{"experts_per_token": 6, "moe_layers": [0, 1, 2, 3, 4, 5, 6, 7, 8, 9, 10, 11, 12, 13], "tie_embeddings": false, "train_tokens": 214300000}
Below are experts of layer 10 (counted from 0) of a mixture-of-experts language model. Rows are named router (the router's row for the expert), gate (a neuron's input weights, with its number), up (a neuron's input weights, with its number), down (a neuron's output weights, with its number) and show model dimensions 80-159. Each number is 500 + 25 x the weight over its row's rms, rounded and kept within 0 to 999. Numbers have three digits each.
After each expert's rows: "comes before" lists some tokens at least twice as common just after its tokens as in all text. This comes from a sample of Wikipedia text that the model never trained on. Tokens count by the router's weight.

# expert 29
router:490506506503526515497504471471557451491503512518521510507479476467521504504548462480525512522542550494510539477504514501503489479489491514502476482507508476504488518505480496524501485472486487482502502489519537475479520536482503508508451455
gate0:483515486460510500495480473476515518507498509540454528523544542504502504439474453496490517499459512533500496521483508500511551547523528491489505477487498466516502510539493525540508486473503508474469514529485503522483500479515528547454495482
up0:518484566509534502495482492488501494500477479484511495514472520490503506491509503472505465524492503504547513506486474481505526512500523517501499508466505503473468472464461485509522516516494524527487508495503487511447494470517462525492521498
down0:537516514497506479480481505510453525506477468502464500450511491450499509462528536460524466478483490541499497469471518474498496512528455474489513527502505511513488506494537474503459524478459517527524568508467491510480507519469512488495509558
comes before: " |", "|", ";", "com", "%", "fe"

# expert 8
router:533471454460511502522493522466474512493491507523490532505526487475520492469488507542520501526523524476476510531469509446484499532542481490502510517549517470501482480500518537451475444503504502502514491469475479534501534505508511519485472502
gate0:505511502435463496522480556480486528467493515497483497502484492469525463544502541478536522527496509543479497502474511485467491551495500463544518491503540462492521531477496540499517481475511531484489535518521471465484543547480498481536476475
up0:497499500479493503495484498465486556492486550481529464481476541469510521491505485520535512521513511520484471481543502525476518540445501479495482508521484501467506504531483557498523469486514521457482461499527489487536492520536506525530498478
down0:518499507520479503507455454473486507514496456489496501503493495521500498538550479506505560502504497535500482463509502494486456481511530521509467524515484512459551510525523481512500475469456496501488518489495417523481463502489547483432527520
comes before: "\n", "|", "-", " ", ":", " was"

# expert 24
router:522535509503514520497520493478484494487492470500488508521476469513541477525495500535500491487494529492483526503478469493510521446464462502468468508531500490516493512523477437513466492524514510502468493472477536552508488461516510499448498477
gate0:547472507497504502478533487466533501470511510521496534504543462507530494533519483471519527484507474532473510460510453517482487493505524518535522519567520497466509477518469501504474478523474505529484486495464507460501533485498520506477482507
up0:550472535516472466443532537502495496491482491510478485520524473514526471496469481463512506436490445528485497487502455485504503481496465489481553478536525476491486472513472484486491481500464520456505487507473504521484499479477523477464528500
down0:513507509520471523541474534478507484475509492523527511510456508493496540515500516515497507502443477486478487497517520510510510485533493536467472519514466452497517495516542453512538493485464494499572488470529459509485479512506420503449551517
comes before: ".", ",", " of", " and", " in", " for"

# expert 35
router:475499504445505521473483481528557440521538532492562487502485518507489522485496509498506473510563508492509495481488513496499502515473497474515506489480484466472472539483485484495507507512502508523508513501506515520528502459522500517510464501
gate0:526451517506540509519522490499490519477501492482463507537500518562491479502491525486508507499514502522454523521501505530453505485515488500544563474474523537510506524490512525495515458486501502534539520515500478502466496505451471481492496482
up0:499477483488518457512519510509471502520479482513474476543515508526488462491483501492527503512496500534494487465498504533450519543528513503548521462524537547506467504553536494492495446464481527492519477479488517488508537482525477502537493528
down0:558472503529517531509516481481487495526512511453536530525536491504496512488510509463530528504476484492540526488504564506481503492513464539548504491488498479499516500477514466511516487527493506477486548487471486494523515535514535478513491511
comes before: " |", ",", " (", ")", ";", " was"

# expert 17
router:450471523514541508493500536465531518541486506488542497487521506512526483453501506503542505528490532528528525481512511535498531520468526545490485493513494500513482528526492449480486478508485548497496495494521531462445507513472500523522479474
gate0:525528458474512510480509472496447485536547527523528494506462483530495542509527479536507496484466513456491499540512481529507481507437538520462500502466487485496461528504466473539497523471542511484511483489513485536539512525552477540513527512
up0:524498495493489478519523521518500508461456468516505495523461504498526506514485525491461452504471518531517512518534476513446531502515437513516478522528526521474526515493512516517525462475501485496523540467469489524505536523505519487544509510
down0:493475531501550502498531495485471478519522501462522488514516425507516513483470522495531532489538536506557472476448533504489537493531531495503518535496508483471525496521517459492495563474495528514472492458506468499472495470507467509529508479
comes before: "-", "\n", "|", "==", "===", "The"

# expert 1
router:442462526530536492487507500488536521545504499475496480496491497512508509492506501502523537519513486502541496476485523491518520502486483488525465520497502503493474547511509459492479491496488536485481498473535492511464498528500487540506491469
gate0:450456511482531436486491469500518524526453541471469512469471525469452461487444508491514488494497500480521486534502497511482524506507481473509498509513525534498463531515506466492474509515524532477513461514517489496494468541505442504485512502
up0:457452527543484553476495505480490487497506458470541485486534538558514507495504480481497535482485523505527528502501520527503427511503568514478500486502493496504520522494454527529486499491477501512469487527494524513481467517492472490508455458
down0:469505518535507453503519503496488522495514481528495464501491473467559527496459530504492514504493506480532516536543495505534531468538531501528509557489479460491533506476494504515469465506482518491493504485475542499549498477544543556507512485
comes before: "-", "\n", "==", "The", "===", "com"

# expert 38
router:469489489494550539505542509519514490508473473512460520511511489530518521530509467514536516455484552530504530525497523486523467503528473500497506476527504479492463516474526443481499520517510516530502457531515500488478494502473494488508505448
gate0:491521455471526523484491505510449460475490485501475524500521494521534508499503450507494489468500501499489455511481473491507471544509511521505504524523533554522482500558515495554517493526504469468532458541474505484527539521455515469498505491
up0:492507518470478488475538495524502516493469497468515468476516488485475542443542506517531539540572517469495506504475467466503529490473525519523530467544477499536542495524527493530499480517500531513523553489509490527481513488516475535486448485
down0:534515505522497495487537539438531470490543528499511518494487516482502538483476489502460499472495455499458539481519534516521464510460488511483502480481522490492497468507523541519514486495513503473505530499476487490501500512484500483538527525
comes before: "-", "\n", "|", " the", " 19", "=="

# expert 19
router:528538498488533497466505523495519467529514459464477512483543481485477512466509479543489467548500518485518495457520508483495490500462474470501530473527476448512475496506459536496507532506494505493510552497471512486483507463469496510514472510
gate0:509496507477484503468478544500511488558477480503514523514530503473483529469508506522478469504502461496496469497546540505471512497488493476534478465538514476469485528491505536443522543494512504481518526469464502475454515478535485471536465545
up0:488512479513454496535495484467525488494514502538452526465496447480534466475481467470546527455509518491492532516490490501503504518525482512466519499462512515539536462509444481547535531478495485560534495494516491504522457532436501514478531436
down0:469471528552535529481499508512506481498479467529469476478539535506485461470533498474474520533556503503475501522508482508494509510520467532524494447508470540493485501512472521508475513481541491503464512463575517506499539509518495491568510427
comes before: " |", ")", ":", "–", ";", " 0"

# expert 40
router:516474474473507474497494501503540471512456531497482509492561486502513528458497499569508466513520501494506494477537498481489490523512504507472530520522459490532507535503509516530484503478465476515522518498485554500516518430560498502491500516
gate0:540471469492523472530481460462534506486503501499488493482514484484564547525471489490500501539484500506529510515483514473495479495504498496483500509518541498450488494485525527449516545470520495501509500529519545472480519482522506453444519500
up0:479494482481474518498502529500504514481492567472510520489490531451494502520513541478475501516497509521499501503475475529437518494534543511490546485463506536489537487525498508526473514505505470549521492501513482525503511535485482507494508455
down0:547510525503475545485500487575504466507527460439526540536473501492502505518486526473515518504491461479552492449475481493524513445534470510559532493520514490484495492512486437475537453504501534483469509521530533516509542511537506457514468497
comes before: " |", ")", ",", ".", " of", ";"

# expert 22
router:523493481484528484480551503506498509498499537532500482515484457483500480499501505529489520469474471521501479527487454483497547435513473532493493516546472473469525521511459487534530514486552532493504492469465521537507533520557479490497477477
gate0:541512514480519487501550522513534489557471497532485462477546487467480486495513487524512515489477473544497486486545463485520501501474456501506504499519467471499549469506507547504505504488556512492532479556460470530476542518498489453526507524
up0:498460530475531494462474488491513529494467514534503506530514547493516498538510520514479518503511486496575472529464489454475519518501527508510476496517516471529493493463519496505505461521544527504481461503457456520536525512495463461531546510
down0:499517497465525486477486467507538473489501506535493535521507513502526469533477472493557497536510496502519503516506539496581489463529498510475508498515517512474529528533494499458481542524465516471488509524502438496465506491498506536456518486
comes before: "s", "ing", "al", "ment", "ation", "ion"

# expert 30
router:447456493506497516528467482502481473507512519476485500553468561509464496476508475507469490502510510511520522470502498488470477528525514487470485492506481513514516507508532481514513483501457492483459454517480522502504523548487523462531513494
gate0:499478448479497497492484452480488478470485519509451500482492483472517452439443478531493507466520484511491475498514463495539542463491464472568507495480509531460502487523472493484481477486488475485529457473509477468505522487516505501501480501
up0:519487510478528491480542502492535490487504455512502535476530466525513498541477499499514515520483483486490478547497524510478559500466519546493475528488508507485472477517477492476529490531464535513491508468503486496516498483524500513536460499
down0:488492500493504458511489490495502502513488505535506505526547439469487500472465450526489490502546477466483517480547514501495534507508451494535516469540540542501447498501534549523513496474514489496495518527513502502508507438523516479477503499
comes before: " ", " the", " a", " \"", " was", " The"

# expert 41
router:443492494504476490553531508522475530511511514511516561471534520518467518499523520497499508507504486491472481508489520471496485552452494556539503486466509492544487536498494457513459485469543517489552496522509479487469495491469512514518489496
gate0:528496508479511470491491492484466501456489492528478508499522515543505495524511497523481514543521516529518526544501499470499491534468503487483501536503526494508528508466519519494462484488501530488503498472500464476464507488499494499498524516
up0:535533537515499459534553491489480504511515536498460510470537497520525491494500492498483503535529501542511514512479521512483471480439479511451494470492487524540460501462511488512506507496473540481529482460446523470515497476485478504473529523
down0:492503427512521559479506552520500493512503526473555466502499512485504529524463515500511458505537478491436545495489482531502488530502483504477503496495481486501477531504494523532478509479518434496537495510500495481519503485485497497502537490
comes before: " the", "ed", " to", " a", " in", " by"

# expert 6
router:462501485532455493529517495506483527520501467533530532464497493529492492497514547492528509484503480508491478492510527475519481476525482539507477515487476490508501522462499461496499538490474487475551473510518461528493447512508474537509502483
gate0:518465507516473506544518507520495505519481484508498476468458534476527506503464519508524506552499492528492529474519506467454529509513513519514518537497499497492489546459537505476482566491479486437503485482472516527488496502489487467521529496
up0:476462492457474500529501482479474505504506468489472509503468534495478460531490530521529496526490528518482535515476502494498506507507470512505508519507498545475510535450505508493476510523494502524529492459491516521513462468504472473508485492
down0:457473466550517548495496516488513480516499485498508463484462531500500469491522514473552482487488480506486505491520502528502503495492493503467519534497473505502490513513503511490469517478512462478528493500495493509529481531497513520475497501
comes before: " the", " a", "ed", " his", " The", " to"

# expert 7
router:496496512503518465506524500512525480503525466471503496548487505484490511521501534488464507510538499525480554486465515519544532480505490489508480517516531467450506512472515509475488500499507497519500499509517521489483473502491472543487502490
gate0:547480526529472485521498499494524457531433519501552478528484476481474509521520475521515508501518482509504509540506499485484469492549528482484518528497542517494489492494494542517466545512515448491495520511526503554550506469532467502454519452
up0:516477530490531511492472472509546510520504506502477456487484469500535485503509500504479517533521529463478493527475538508515521490493513489547473504534515519504436507501525492475477532501515528481490501452539515512493523513523547503465483521
down0:482498502456510513504508516524547454532487472482512463503506489496504535501520501533539478496517491501537494475499506499451508490442499455517454516478483495473462490512505496520477512532484523504501468486498510512500526502477474505482493479
comes before: "\n", " 19", " 0", " The", ":", "|"

# expert 45
router:473484509525457518490478525534506487507524505493497534520479526504510469484514489491551495499451465476501504498496496492531526490520524499462506544512486459460493541506541472495477496493517452533477486513512497525490476558507490542465489515
gate0:521505489497476508489525509527516499450485497554516548458519447469489524499508522519490456513480505498509521460486531499513488492504488496507550467494496452497464518471513523517537485516489535487494504474488463499454532514474461530463525460
up0:480541450465518499514496467462449534526499499506523496522504536502530512491498517507518496477429492522445484553518527515483516514549499540467505546492503503457519504511502483511487515482484456470497540522475447546473502523497525510483451518
down0:459513527494492460481527514514491518504518518484481502507564505509493517476534534479475504483490499535480484513504495493502534513499468513488482508460499532537498495529507453498553472490503532531480537468475523492505503504518539482528497511
comes before: " the", " ", " a", " 19", " re", " his"

# expert 4
router:526527498464468475512495432507481487532496507517523525504510471472491483505482533489518491516493459467493466536544508490493498497508502465477485499479514521463452525472476475468480508491473513495492508487508509514480449485514504520481508509
gate0:482499486508485459553506497508474494505539519553486507493513477480524463505503502446545497515502460514466458555513485481502510517506491510468495518516491538459511506485483496460487501482478499520522511445466508500459502492473509500473485491
up0:545519523520504520508463487482483467528536462551515493488521463495530495535513487479498491532496496490489476534514484488534508476528527447484464515483491506429468522504443508517515520515432491495516507476523501523526464506526487527482499536
down0:475542475490510465504504531500509526514469475470476529505490506474478499527510452510526535504447509496518488518507490529513481516468455526514543461505515492514531487524506510532510518485494501503469496531494495463474504486486527491502501511
comes before: " ", " to", " in", " of", "ly", " by"

# expert 21
router:519540470493515551497515465458543489481490499541494504522485500499491514451494505537486530520532505480502550490495489484528477493498490505525475487525536505534501485527505492494478513518506513485465493496477476517500505460526554507497483485
gate0:518481469457480507481503490460542469512481489535498465513517516459525497513463529523475490463539495501514512501481545512516499531472526508473520497511535496517485470525544453526490499514486491500523442500509464493468508462493479491430501479
up0:512509490516531483475503525501505520519519536488456467475476465477437520484544480516524500503495493510461475524541500505470498504492511488530499479492538481508487506500509519499498525525542506511488517532507515509512507504547514478558501504
down0:469481524516467484479541487487499510484534470516515494526440482496469505453519487509501495492472502473525466541533529507468533485461507481494454479508503480465521530518507461539519497506505542522447473495485530537507528505479526517548484546
comes before: "\n", "|", " The", " 1", ":", " 2"

# expert 5
router:477475485489508470471504528462493524499512494493462511505523509500521485514476515481558528527518533509483531493511474453501479488448481493489449531519494468498510501510436545513493487498484529513480467497494492495509520460506463458524474476
gate0:505517549470511523505505518515488516504501524521537485452491496493457524498493492501506488500452539484507451488466483499465455498484492541521548492472525509490531520524491464458538498527492445464525485461505482510482558485518494482488505454
up0:500519490474497509467504503490492501476532489511484522482512503503460512484460539497519462516466519508465511506523447497536452473490470510488539537500532471499539534492509488515502527555491449476526495480502475510495519477519531476514486537
down0:467481529475439491465544509554500478469541499503495537511512524475504501491504461519525481503486525497500567449509516504470457503515521477493525527473497543518527513522504449545454511441521479524491489479486489483490506479494478509511523499
comes before: ",", ".", " of", " in", ":", " and"